Below are experts of layer 3 (counted from 0) of a mixture-of-experts language model. Rows are named router (the router's row for the expert) and show model dimensions 288-383. Each number is 500 + 40 x the weight over its row's rms, rounded and kept within 0 to 999. Numbers have three digits each.
Before each expert's rows: "comes before" lists some tokens at least twice as common just after its tokens as in all text. This comes from a sample of Wikipedia text that the model never trained on. Tokens count by the router's weight.

# expert 29
comes before: " a", " the", " to", " in", " by", " as"
router:500552400509484515541537571436511462530521490502540497513499503502516547459536442506523518505521564441479499475550571576521550461511477526505481493505466545488520488418484523511504489461492605537460581508536400593518451436500498478427540480541550542446464484514505500495543554476502610484

# expert 8
comes before: "-", "\n", "|", " United", "1", "3"
router:513519436473481524498488438482470482484519502467524485412488515505439515550527467509433514544518509490508487490500454530499483486538545488472488472572565520476510557476488519486484475457474525470521509472512487419524482548478524484492527499448436525612527468480623409512533477556547526525

# expert 57
comes before: " |", "–", ";", " (", " –", "',"
router:519508532482493528503482507480564481541511467471508484543486514526531506414519487486510506498522519471432498482424481427556461580445439448474508477536507525499524588477486512466492474448487530479527518494517439520514503536532502472490525511509500515549527481483382526541521596486564505518

# expert 26
comes before: ".", " of", ",", " in", " and", " to"
router:524525547469493531511476543484510469549506509487517489593504536463531532417524484489517523429525529481455476466477475365538567527489406556477538472510380517471528458492476523473526465509489512512535553474525447582518469512506496485475532497455434506393525479485427530529526603452509512514

# expert 58
comes before: "\n", "|", "==", "-", "The", "==="
router:528589532479527490546428571507535499550474518414527424550482538532451512457522464498478536487550515493456518429485531521495519503512539463483475512489538511457510432514453529525411500514488554512546509497569492562528506532432584503472542494452487519476549465497583513569489460536437485637

# expert 41
comes before: "\n", "|", " The", "==", "The", "==="
router:507538464499493562529447574420490495568521534473533519515524545543495546499607450501456571432518495471504469504507599452422551476498482537501548509466517507497500591498479501477577471523504473518528502453560527500509530501462507463450541476411434540466551465492578471444505485456523546577

# expert 23
comes before: " |", "–", ".", "|", ";", "″"
router:520522497474472520540484537493553476487513496475527485504546519488552516513520516566537526426525516471582479484451544412407492530522537561478418486528538505483530521486482522498469493526473526482536532483521487508517490451496499481479515521318563531424509476482432539537518525456465517532

# expert 20
comes before: "\n", " The", " In", " He", " It", " This"
router:519522512477471524502484453484573481564521475477519469430525510483515521518543467455512504566518518481397488478504565557527491493452476540474536482464614513460519523483481502490483485519467521445520523476513573470531470423506499482482509489441502457548537479485428482524534516531497506516

# expert 12
comes before: " |", ",", " ", "–", " 0", " 1"
router:520525501484456521530476502486590484424533517489524468500520515466509510539521517366383524504511506489415503490504435467550462513456618418482425468462386513485528501470477513505491482398462529510535517493521608470521477514559471512495515489422501494509524483480451552524527498456486515515